From a checkpoint of a small mixture-of-experts model trained on Wikipedia: 8 layers, 24 experts in each of 4 layers.
Below are experts of layer 5 (counted from 0) of a mixture-of-experts language model. Rows are named router (the router's row for the expert), gate (a neuron's input weights, with its number), up (a neuron's input weights, with its number) and show model dimensions 0-159. Each number is 50 + 12 x the weight over its row's rms, rounded and kept within 0 to 99.
After each expert's rows: "mostly gets" lists some tokens that are sent to it at least half of the time; "comes after" lists some tokens at least twice as common just before its tokens as in all text. This comes from a sample of Wikipedia text that the model never trained on. Tokens count by the router's weight.

# expert 22
router:64 47 57 54 41 59 47 60 42 61 45 47 45 33 56 59 42 33 58 41 30 53 46 66 70 59 53 46 65 36 64 25 46 66 62 58 41 52 57 57 53 38 34 58 28 46 52 52 31 56 34 43 55 48 62 57 47 48 50 34 32 64 49 50 46 38 59 65 49 50 47 47 57 50 52 68 25 54 53 29 66 48 34 56 54 49 40 52 45 68 52 53 39 47 70 51 61 48 40 45 51 57 55 83 44 42 41 36 64 61 60 47 38 53 51 26 47 48 42 49 59 42 48 34 52 50 49 50 55 47 49 68 52 65 35 41 74 54 47 40 51 31 72 48 46 46 28 37 48 31 56 31 29 51 55 41 55 41 57 28
gate3:49 31 57 60 55 64 35 45 43 62 57 47 50 68 45 40 55 57 62 35 40 50 41 67 46 67 38 41 52 54 42 66 70 45 44 38 67 30 31 42 35 36 44 51 51 53 44 61 58 55 56 29 38 52 51 66 52 64 50 57 59 51 43 53 33 42 45 21 72 66 52 48 37 59 46 50 24 83 46 47 52 60 49 52 38 39 57 47 37 49 37 57 64 45 25 54 45 47 62 43 46 51 49 54 48 38 43 30 40 57 41 74 72 43 51 49 67 57 57 56 53 78 61 36 38 60 50 26 39 28 41 67 49 43 54 46 38 46 55 63 49 24 53 43 28 60 55 48 74 50 56 89 47 76 61 45 58 81 60 51
up3:47 90 53 62 34 45 36 47 59 54 56 48 42 52 35 29 38 59 42 58 64 43 57 44 36 48 66 69 43 58 51 56 52 52 63 65 53 44 42 65 53 28 31 56 54 48 55 44 65 51 54 76 38 46 49 42 33 48 50 53 41 56 27 58 50 44 43 55 55 56 57 52 59 46 45 56 47 55 39 56 50 52 46 32 54 30 59 59 68 56 59 62 42 71 59 63 50 40 49 63 48 59 59 44 53 61 54 62 53 49 60 40 46 47 56 31 60 47 42 44 43 57 56 54 72 34 48 49 65 45 46 45 73 50 61 68 60 39 22 48 52 62 49 72 63 39 61 59 35 44 49 39 57 71 44 76 52 40 34 58
gate4:69 51 52 66 46 46 47 50 44 58 54 30 47 55 45 66 45 40 83 39 55 77 62 54 31 56 38 61 34 60 45 49 59 71 50 52 36 39 33 69 66 60 46 69 53 27 50 49 59 44 48 44 54 50 37 39 24 67 69 24 50 52 41 56 77 75 44 32 44 49 47 49 44 59 42 67 37 55 46 34 58 39 42 36 52 41 51 42 43 62 55 40 37 66 31 38 48 42 39 48 43 35 53 63 32 71 51 48 41 36 50 64 49 49 60 55 65 59 38 55 49 34 47 42 57 34 52 40 47 87 58 42 63 52 46 59 55 53 37 43 69 44 49 55 68 47 53 58 60 52 43 62 42 62 74 53 62 49 36 47
up4:52 42 58 40 67 55 51 39 58 45 52 37 50 58 65 74 56 85 50 46 51 58 59 39 44 55 60 81 31 46 57 37 69 43 42 30 50 35 35 37 45 54 55 44 46 74 65 71 63 47 45 51 65 48 48 49 48 41 29 32 30 51 60 57 56 57 60 67 55 47 57 37 58 51 41 66 49 43 35 64 43 55 47 60 58 34 41 57 33 66 44 52 39 60 49 59 40 55 59 37 48 56 30 54 52 49 49 47 49 56 58 24 64 39 36 61 70 50 55 59 39 41 26 41 53 57 32 68 49 53 38 33 66 56 62 73 59 35 49 56 53 66 64 58 50 50 67 57 47 63 78 56 61 70 43 55 49 43 53 44
gate5:30 54 64 57 46 20 65 43 44 41 58 42 51 40 58 49 59 48 54 52 67 36 56 55 51 55 70 42 79 44 38 54 51 45 64 44 56 57 67 68 52 48 34 49 38 58 32 48 43 52 44 67 28 38 61 27 32 54 61 29 65 48 52 27 50 55 58 42 38 50 44 40 46 60 51 46 47 66 59 48 32 55 56 38 33 20 47 47 57 52 40 53 79 46 47 44 58 64 48 31 76 47 61 54 44 67 64 46 41 77 83 63 32 53 45 44 45 55 75 53 55 57 35 49 52 44 47 35 60 66 47 63 58 45 71 57 42 58 45 62 53 55 34 57 31 51 54 51 51 54 48 23 36 36 60 52 47 51 61 64
up5:43 41 57 52 55 66 44 56 53 31 73 40 62 65 55 49 60 54 51 25 29 35 49 35 27 71 44 35 65 40 72 50 60 42 68 45 47 41 45 54 50 46 51 42 51 55 25 56 66 43 70 57 43 55 43 30 24 51 48 49 70 41 44 48 49 38 47 23 29 59 47 56 40 69 36 31 48 23 54 33 53 28 58 65 46 38 43 55 42 39 50 43 61 66 43 55 40 53 55 48 46 45 39 64 51 26 40 53 56 42 51 26 48 61 46 70 64 61 35 54 40 46 53 56 49 62 44 44 48 63 46 43 50 57 35 62 49 58 43 50 51 47 49 53 61 66 49 53 54 52 31 34 70 45 52 48 44 70 52 64
mostly gets: " this", " some", " same", " new", " many", " several"
comes after: " the", " of", " a", " in", ".", " with"

# expert 6
router:61 28 68 55 51 56 59 63 53 33 39 54 52 56 29 58 33 73 70 20 47 21 44 57 48 56 39 30 33 35 70 40 41 53 54 53 47 39 57 45 68 59 29 42 48 50 57 33 53 82 44 45 55 38 77 56 49 39 49 41 70 58 28 66 53 40 68 69 63 69 54 48 42 59 55 44 56 60 33 40 50 39 40 34 43 42 54 31 37 68 43 45 47 66 75 74 37 57 43 37 62 63 77 56 36 54 46 55 49 28 40 55 38 53 44 55 31 52 34 47 49 57 32 55 61 57 56 42 43 56 69 49 37 47 34 49 56 44 32 47 44 49 67 44 50 55 56 55 36 59 38 36 48 37 44 34 26 27 63 60
gate3:76 51 64 61 82 40 43 55 66 52 59 61 35 38 65 54 62 52 45 42 23 68 50 61 47 56 56 36 71 53 55 66 57 31 39 46 44 57 56 33 49 56 55 62 63 49 40 16 52 45 55 59 56 48 44 58 69 54 49 42 37 43 29 32 45 41 38 57 46 54 54 46 37 52 58 62 84 58 38 66 19 43 39 49 67 47 32 63 47 61 66 30 58 55 60 29 42 41 29 53 41 66 42 71 51 80 45 61 84 46 40 60 46 46 56 50 37 47 53 49 47 42 52 52 54 53 48 49 64 54 53 35 54 57 26 58 51 54 45 19 32 35 46 53 57 62 37 57 41 57 52 32 45 36 64 74 40 52 43 59
up3:49 42 28 36 68 46 40 53 65 42 64 57 79 92 60 48 40 48 49 49 39 61 49 37 40 54 59 48 58 62 73 68 43 57 69 46 40 55 29 64 43 45 57 60 52 49 59 45 85 53 75 55 53 40 34 55 63 48 34 41 66 22 42 36 38 52 69 56 40 60 48 58 41 67 59 51 48 45 51 52 45 46 65 55 38 36 44 47 52 54 27 55 56 61 42 63 32 38 29 66 48 43 43 33 42 44 51 69 55 30 44 28 60 59 44 31 54 50 30 55 40 54 29 69 60 59 59 13 42 43 60 34 45 40 35 30 53 54 49 27 39 69 54 64 39 56 42 53 50 55 49 48 43 54 79 54 52 49 57 65
gate4:44 56 51 61 45 41 50 57 60 50 65 48 35 53 42 46 65 27 46 51 64 28 48 36 40 50 52 77 64 67 36 54 43 39 64 71 52 24 25 52 37 54 17 56 59 49 38 58 67 63 52 38 49 34 52 48 55 36 74 43 49 46 47 46 54 41 51 31 32 51 59 66 50 39 45 75 44 56 51 42 74 33 41 55 54 52 38 39 74 35 50 50 57 44 57 45 48 63 56 46 35 47 23 62 47 57 72 41 43 47 57 46 59 45 33 54 43 53 47 60 46 65 64 68 52 24 44 57 51 31 39 34 53 63 44 58 54 32 43 72 62 45 48 46 39 44 38 58 50 47 62 57 45 39 26 38 61 59 56 53
up4:34 62 60 61 39 40 53 43 54 64 40 32 58 47 67 40 26 51 53 43 41 48 59 53 39 39 45 44 67 60 58 58 64 46 54 72 39 58 47 50 43 41 53 55 42 37 62 52 46 39 51 60 56 71 43 55 68 53 39 66 45 56 59 47 47 45 64 47 63 57 45 43 46 55 54 24 56 67 62 34 45 61 73 60 51 67 52 56 60 43 46 45 48 48 44 74 46 29 73 53 35 34 72 35 29 34 61 53 41 57 50 63 40 52 56 56 60 15 50 40 47 47 54 56 35 67 59 52 59 57 44 34 46 52 53 63 51 45 44 69 46 65 66 24 28 63 44 53 56 56 66 48 46 43 71 52 57 74 50 28
gate5:51 38 62 54 39 51 39 36 49 40 62 50 55 57 41 57 56 54 56 41 58 62 59 42 55 59 65 51 62 23 22 57 40 40 39 40 44 31 56 62 43 54 41 33 53 77 50 56 63 42 54 45 34 46 51 56 41 44 42 46 44 60 55 54 47 36 58 60 62 48 44 51 49 34 48 48 61 72 60 39 60 40 53 60 57 33 43 40 56 51 32 47 15 63 45 41 57 47 53 52 37 48 51 36 57 39 58 56 50 48 73 46 30 45 49 80 27 34 41 59 63 45 44 49 67 53 43 44 38 47 48 56 57 76 59 41 38 52 69 32 68 48 57 59 60 63 52 45 52 52 34 76 32 72 52 78 42 30 36 44
up5:55 47 51 39 39 42 49 56 55 69 45 32 41 53 53 69 70 51 64 60 74 59 74 46 64 60 37 57 58 61 49 51 44 57 45 46 59 34 51 57 50 44 40 36 43 39 46 57 54 59 64 40 63 55 78 52 41 49 54 51 27 53 52 62 49 25 73 65 56 47 56 48 51 32 52 44 46 46 51 44 61 47 31 48 51 35 59 35 84 32 50 57 39 47 40 42 58 48 43 58 55 44 65 48 56 53 47 67 39 44 30 60 41 54 44 63 54 42 47 61 47 48 76 49 52 51 53 38 33 35 42 53 48 70 51 40 60 55 61 49 72 51 63 45 37 63 49 42 53 36 37 56 42 40 30 55 51 36 32 41
mostly gets: " his", " His", " professional", " social", " Military", " Best"
comes after: " of", " and", " as", " a", " for", " was"

# expert 16
router:45 44 48 62 65 47 71 35 72 48 52 53 65 50 38 31 50 46 41 47 74 39 70 42 57 77 45 24 58 55 49 48 36 68 77 35 69 61 37 47 45 44 60 24 31 36 47 27 50 57 50 44 41 53 60 45 28 45 37 49 56 75 36 48 68 57 48 25 37 48 51 49 57 57 44 46 46 47 45 45 51 56 58 41 58 48 44 56 48 61 36 49 46 33 50 30 46 27 61 62 55 44 54 69 25 39 49 62 25 66 48 63 37 52 61 56 42 41 59 75 51 51 36 58 67 61 55 37 50 51 54 45 71 46 41 46 55 50 52 56 40 57 39 62 55 44 77 37 26 23 33 53 53 63 44 47 58 55 49 62
gate2:45 36 42 67 52 42 65 74 40 55 34 59 65 46 50 62 58 58 27 35 80 55 67 47 35 42 70 41 55 35 56 38 70 81 49 47 37 43 49 46 44 67 53 56 72 69 48 54 48 44 36 62 53 87 53 36 27 48 67 43 39 50 57 61 40 54 65 51 45 54 56 49 42 64 52 55 41 65 68 69 64 37 62 46 22 50 51 52 36 61 66 57 47 30 34 29 54 43 51 58 30 48 69 51 45 51 72 32 30 58 49 63 49 67 61 48 52 57 56 41 35 21 55 81 57 40 65 58 43 48 48 24 26 52 38 46 51 38 64 34 38 57 25 62 46 43 71 42 43 53 33 52 34 51 73 49 66 49 43 41
up2:46 49 35 39 80 48 44 54 57 38 39 46 74 47 62 52 59 59 47 46 46 48 67 52 46 43 45 63 43 44 47 51 56 47 48 62 58 40 70 48 53 53 52 38 60 52 52 46 69 67 38 19 66 72 52 26 46 37 51 62 70 80 62 40 50 53 49 38 59 44 70 48 46 74 60 52 55 30 72 43 78 39 48 31 65 71 39 39 40 32 29 51 45 30 50 59 33 61 58 43 39 38 59 55 45 53 50 35 60 38 49 66 37 61 57 31 34 30 60 46 37 42 35 57 53 26 56 44 43 49 42 51 60 60 50 55 61 23 41 46 61 35 37 47 47 71 43 55 52 33 72 41 54 55 56 35 68 41 80 68
gate3:44 60 44 43 52 41 62 21 59 51 53 61 39 23 49 53 57 64 14 58 58 31 44 35 29 60 60 62 56 40 35 59 66 39 46 45 56 59 37 35 59 26 40 76 57 39 64 66 36 43 55 67 29 53 41 51 40 39 54 54 39 63 28 62 36 56 56 38 37 52 64 55 54 43 36 52 47 63 57 50 45 42 57 60 59 32 40 52 39 58 47 51 50 46 38 41 37 46 50 56 42 28 57 75 31 49 52 49 36 39 52 59 57 59 74 52 52 50 43 38 39 44 51 59 62 66 47 49 54 51 70 46 51 40 36 59 46 56 59 58 55 46 30 49 36 58 56 20 66 62 42 77 67 60 49 62 60 53 58 58
up3:64 40 52 55 44 62 53 43 43 50 61 52 69 69 65 62 59 64 44 32 52 55 46 53 66 55 58 56 36 62 54 46 40 67 52 48 47 55 63 56 57 47 53 61 42 36 36 37 37 47 52 66 34 42 67 38 47 51 47 45 79 47 60 38 56 61 36 37 44 65 30 60 48 85 37 50 59 39 64 45 31 44 49 60 72 37 42 55 39 51 49 55 66 57 45 74 78 54 56 64 59 51 53 55 59 50 38 44 67 44 35 53 47 44 31 74 42 25 43 53 56 47 76 60 51 48 26 60 58 61 43 60 37 55 73 40 43 49 31 31 68 55 53 66 42 58 39 76 38 44 41 68 54 44 49 41 39 55 46 58
gate4:56 30 58 43 32 61 73 53 68 36 43 71 29 44 51 41 58 47 40 65 53 45 44 54 42 32 61 44 57 62 48 61 32 55 59 39 53 49 56 54 40 48 66 49 48 62 55 54 58 49 41 53 45 26 70 37 43 69 69 39 67 41 64 28 34 61 58 31 58 49 60 38 46 29 81 71 78 54 55 46 44 39 63 42 41 67 62 64 43 44 53 43 47 57 37 36 63 44 60 48 42 41 26 80 56 53 40 54 55 41 69 66 56 41 74 54 46 56 41 39 52 32 62 68 47 58 73 62 50 46 51 47 39 50 37 54 52 52 60 24 44 27 40 73 44 37 57 51 42 59 22 47 61 60 54 41 63 49 49 47
up4:30 66 47 50 54 20 51 49 44 50 49 35 68 60 47 44 30 60 39 52 47 44 60 49 49 20 63 55 40 62 54 61 44 34 57 62 41 44 47 29 45 68 55 46 53 67 66 47 53 49 59 39 52 38 41 58 29 38 55 53 48 47 63 48 45 37 42 39 47 64 72 51 67 53 54 51 42 32 40 42 59 59 40 49 55 23 46 53 59 46 48 60 30 65 63 39 48 78 58 26 36 39 51 60 87 38 33 55 32 71 53 76 58 54 46 67 50 47 60 51 28 49 58 60 49 52 43 52 59 54 42 50 56 57 57 53 49 38 51 23 57 42 66 58 56 50 51 85 61 51 40 33 70 55 58 58 54 68 32 49
mostly gets: "Personal", " Votes", " Rank", "Career", " Date", " Succeeded"
comes after: " |", "==", "|", "-", "===", "\n\n"

# expert 15
router:46 50 48 44 21 47 28 29 48 40 37 34 54 40 78 42 72 55 62 72 44 57 65 40 59 49 47 80 47 34 67 61 52 37 52 40 38 53 44 41 46 42 43 61 41 44 55 38 44 26 47 43 69 57 34 42 53 54 46 57 57 43 36 37 50 58 55 54 72 31 54 38 52 35 47 46 53 64 56 51 55 43 57 38 60 51 48 52 39 41 62 51 45 53 54 41 65 42 53 45 46 39 39 50 55 58 45 49 57 60 60 62 75 60 30 57 26 34 49 48 56 59 39 56 53 70 66 39 48 48 46 56 46 49 61 38 56 60 59 55 51 56 35 61 44 31 48 48 66 68 46 56 37 59 56 68 57 15 50 31
gate3:54 52 68 62 33 47 50 39 51 39 58 63 50 35 58 44 31 28 58 71 63 67 37 51 44 71 57 45 38 52 38 39 55 54 47 46 24 49 67 42 53 69 32 53 51 27 60 55 48 69 55 51 48 43 43 38 75 55 49 44 40 39 50 54 54 37 65 58 44 54 58 42 44 52 32 41 74 57 53 43 68 58 53 44 48 33 38 25 57 46 39 48 36 44 33 51 54 41 12 80 33 50 58 51 50 39 48 61 62 35 57 58 64 46 40 74 48 58 38 53 38 40 46 61 67 27 48 28 53 37 66 58 40 37 55 64 51 41 56 56 63 48 54 44 52 54 39 38 61 32 37 49 34 57 77 55 48 50 52 49
up3:55 55 53 60 31 46 70 59 26 37 53 34 51 25 51 47 38 38 35 63 56 58 70 46 39 54 69 55 52 40 18 47 61 31 55 46 63 55 63 46 43 45 42 47 44 36 31 53 48 52 65 56 38 39 39 24 66 44 44 52 55 43 50 56 65 42 55 48 49 65 60 51 59 44 43 36 51 23 68 37 73 80 46 80 59 49 49 34 59 75 61 60 53 45 39 55 50 47 32 61 49 55 43 73 35 65 62 39 39 48 56 51 50 57 67 73 48 50 60 57 50 45 35 62 57 52 49 30 69 44 67 46 51 43 29 58 41 41 46 34 46 57 45 67 43 48 56 48 68 45 39 38 27 57 56 29 66 49 47 31
gate4:07 50 48 50 50 28 46 57 53 48 42 60 24 50 55 61 40 46 55 47 42 62 47 53 46 29 41 64 38 48 48 51 45 53 46 36 59 55 41 55 48 51 45 37 62 55 55 54 34 31 76 59 60 51 44 47 59 44 21 58 43 32 58 53 64 51 43 54 69 40 48 68 70 85 74 48 40 85 32 57 54 44 43 36 44 51 64 45 46 53 36 63 58 52 41 50 35 58 49 62 42 38 45 57 55 38 36 44 30 36 50 58 32 50 35 45 28 57 59 59 49 45 46 59 55 52 65 45 49 43 44 46 81 61 50 45 49 58 53 61 32 46 38 60 46 48 40 44 58 46 37 34 54 43 40 62 43 35 63 42
up4:36 47 31 48 59 49 49 54 53 54 73 75 27 49 44 48 41 49 48 68 49 57 66 46 53 40 58 52 47 44 52 64 63 54 51 41 61 41 43 59 82 66 56 45 32 40 38 55 58 66 34 62 42 54 41 74 46 32 38 40 35 53 41 64 44 61 47 63 61 36 29 48 48 53 33 48 57 32 52 52 49 25 39 54 57 56 36 48 34 68 57 24 25 33 46 51 46 41 87 51 44 40 48 48 57 53 59 40 45 65 29 46 70 38 31 33 57 49 22 64 50 67 37 61 45 43 52 45 58 56 49 61 65 61 59 41 67 22 32 65 66 39 48 52 51 38 25 42 56 33 54 55 68 33 46 60 66 64 36 19
gate5:69 32 55 45 18 46 60 37 56 67 41 55 73 42 52 52 55 53 60 59 43 43 65 48 41 52 57 49 42 52 61 42 61 57 66 51 41 60 57 43 52 36 52 58 65 63 53 38 55 54 50 49 46 65 67 49 30 58 57 60 39 48 51 57 46 71 42 62 63 56 48 38 44 59 39 50 38 81 50 19 62 30 29 23 53 55 27 57 36 58 71 58 65 42 43 41 35 50 57 42 47 38 50 45 51 43 30 42 61 46 59 42 52 49 31 34 64 34 46 36 61 32 33 61 38 38 64 47 57 68 37 71 58 38 57 48 36 54 52 61 47 48 51 42 50 67 61 34 40 48 48 39 44 55 73 55 52 56 52 52
up5:67 36 39 56 53 42 60 42 58 62 33 35 52 44 52 61 53 55 37 39 53 43 36 34 29 42 54 47 61 35 61 36 45 74 54 53 58 38 35 57 35 53 56 50 29 58 54 40 56 36 45 49 49 73 64 30 49 36 48 56 57 59 53 68 64 54 68 62 54 55 56 43 48 60 54 55 49 38 66 50 50 53 28 74 38 43 54 38 45 80 47 49 60 41 41 22 52 35 58 29 61 41 48 51 47 37 53 25 32 42 29 48 62 69 50 88 43 66 74 41 54 31 42 52 55 31 70 65 38 62 40 68 43 55 62 69 53 43 55 51 34 35 50 41 56 55 28 54 39 53 64 54 49 55 49 42 63 42 58 42
mostly gets: " Cup", " November", " April", " Championship", " December", " June"
comes after: "201", " in", "202", "200", " the", "199"

# expert 7
router:44 66 41 45 54 63 25 66 73 48 39 55 54 64 31 71 24 40 47 45 74 49 29 39 39 53 46 56 63 45 45 64 54 59 38 57 39 64 64 56 42 44 61 51 50 44 46 41 59 39 59 65 55 70 35 43 55 34 48 39 37 57 46 60 53 58 48 33 37 64 42 48 70 53 57 50 64 20 44 41 60 75 43 60 41 59 43 42 59 68 43 73 67 64 37 46 69 48 45 56 50 71 45 57 47 46 49 61 45 42 33 55 51 51 38 60 54 64 57 36 49 50 61 60 34 51 59 40 46 49 65 55 57 69 44 46 36 33 36 70 78 71 41 52 68 50 50 55 42 53 54 57 47 63 47 40 48 61 53 36
gate2:40 57 48 39 53 42 22 39 67 59 41 66 54 55 30 40 44 66 40 49 59 66 39 65 43 56 40 61 46 70 46 20 56 51 59 48 62 46 49 46 53 68 38 45 43 53 52 32 61 75 34 24 84 40 44 60 43 55 52 46 42 47 54 47 42 54 42 51 65 37 40 63 42 42 34 68 52 37 56 57 47 39 51 40 45 56 65 62 54 64 47 69 49 52 44 58 68 45 33 56 62 45 46 62 47 65 58 67 64 58 47 51 54 56 62 43 71 44 38 75 64 45 55 26 50 39 49 64 50 77 49 37 35 52 64 45 62 55 46 39 37 52 34 59 56 50 56 43 70 25 38 34 59 71 51 71 32 59 34 27
up2:35 37 63 77 44 46 38 35 49 53 56 53 47 46 37 68 36 69 65 33 55 51 59 46 40 49 39 59 58 47 47 47 51 37 44 57 53 52 54 42 55 52 53 54 51 60 74 51 44 54 59 69 46 53 57 26 44 61 38 63 48 57 40 44 60 41 66 66 52 52 74 52 53 49 62 72 42 58 47 79 32 39 62 57 45 46 41 67 68 50 56 57 39 55 61 68 38 44 30 36 44 61 55 31 61 44 65 39 58 64 62 47 40 27 32 38 51 52 30 35 36 55 46 50 44 38 65 38 26 58 42 44 40 23 46 38 58 35 54 40 48 34 54 60 77 47 45 60 45 50 49 55 58 58 53 37 27 58 71 59
gate3:33 53 34 76 38 45 55 56 57 31 35 53 34 41 28 76 57 69 74 45 42 56 62 41 68 60 54 67 56 40 65 38 63 54 41 54 06 53 40 73 50 59 65 41 40 56 48 32 52 37 54 49 63 78 54 57 58 53 72 68 47 53 37 46 64 30 34 21 49 56 53 23 68 54 43 60 41 51 37 53 59 39 44 59 29 46 68 48 37 50 66 47 41 73 57 49 35 65 50 46 53 57 72 53 45 45 45 51 59 49 62 48 74 36 51 49 61 45 35 57 48 46 74 49 60 30 49 41 39 56 66 47 43 53 27 39 60 32 74 36 53 65 46 35 41 51 36 58 72 58 38 51 53 40 52 40 67 63 51 39
up3:40 40 59 58 37 37 55 60 62 43 52 32 50 39 52 45 61 54 51 57 45 55 53 48 53 40 53 52 27 51 29 62 19 46 46 43 47 51 64 57 56 49 39 55 59 42 62 39 50 56 42 65 44 41 62 34 51 48 22 48 64 43 50 59 57 64 53 55 57 38 39 49 59 52 45 55 39 40 49 57 47 49 76 49 58 49 35 47 44 57 71 53 74 48 61 50 53 28 41 52 48 46 51 55 47 34 51 49 61 69 53 35 43 46 51 55 36 32 53 42 57 44 51 50 58 46 37 49 52 57 47 36 46 36 54 60 58 50 65 48 49 51 57 41 40 61 58 37 47 53 44 74 24 39 50 51 52 64 43 25
gate4:49 42 55 55 44 35 60 58 46 67 68 62 32 41 48 51 23 65 59 58 55 36 37 41 61 68 69 50 60 47 58 46 36 63 44 33 52 59 36 59 67 54 50 62 46 45 62 45 56 48 32 55 63 38 35 41 25 48 61 23 39 68 59 62 69 40 48 43 42 60 60 47 41 42 52 32 70 32 50 59 54 30 48 49 46 29 50 54 36 59 38 60 65 70 32 43 57 43 44 44 37 66 32 44 32 61 45 70 48 43 67 69 49 37 50 27 54 41 48 37 53 45 58 86 46 39 41 47 59 52 48 65 51 47 25 61 52 26 61 50 45 40 59 41 77 40 58 69 52 49 21 55 46 72 34 48 49 51 50 55
up4:36 32 43 69 49 36 49 42 51 54 70 18 59 44 45 54 71 50 46 43 58 47 50 48 20 32 45 43 55 60 68 69 26 57 62 18 60 65 54 58 29 48 53 27 53 37 44 68 61 38 40 62 38 53 46 37 66 63 62 52 60 45 59 61 34 38 52 51 50 37 72 64 47 59 36 68 59 42 50 42 30 74 56 38 53 55 43 59 64 64 39 47 46 36 51 48 37 50 37 42 63 48 44 20 38 65 31 32 41 46 55 51 22 38 52 48 58 31 57 64 38 61 41 66 65 63 53 42 66 53 40 59 35 53 35 53 60 47 55 59 66 58 42 57 41 62 45 56 23 45 52 53 82 49 59 46 57 57 25 58
mostly gets: " J", " St", " N", " Th", " Cl", " G"
comes after: " \"", " the", " (", " of", " a", " The"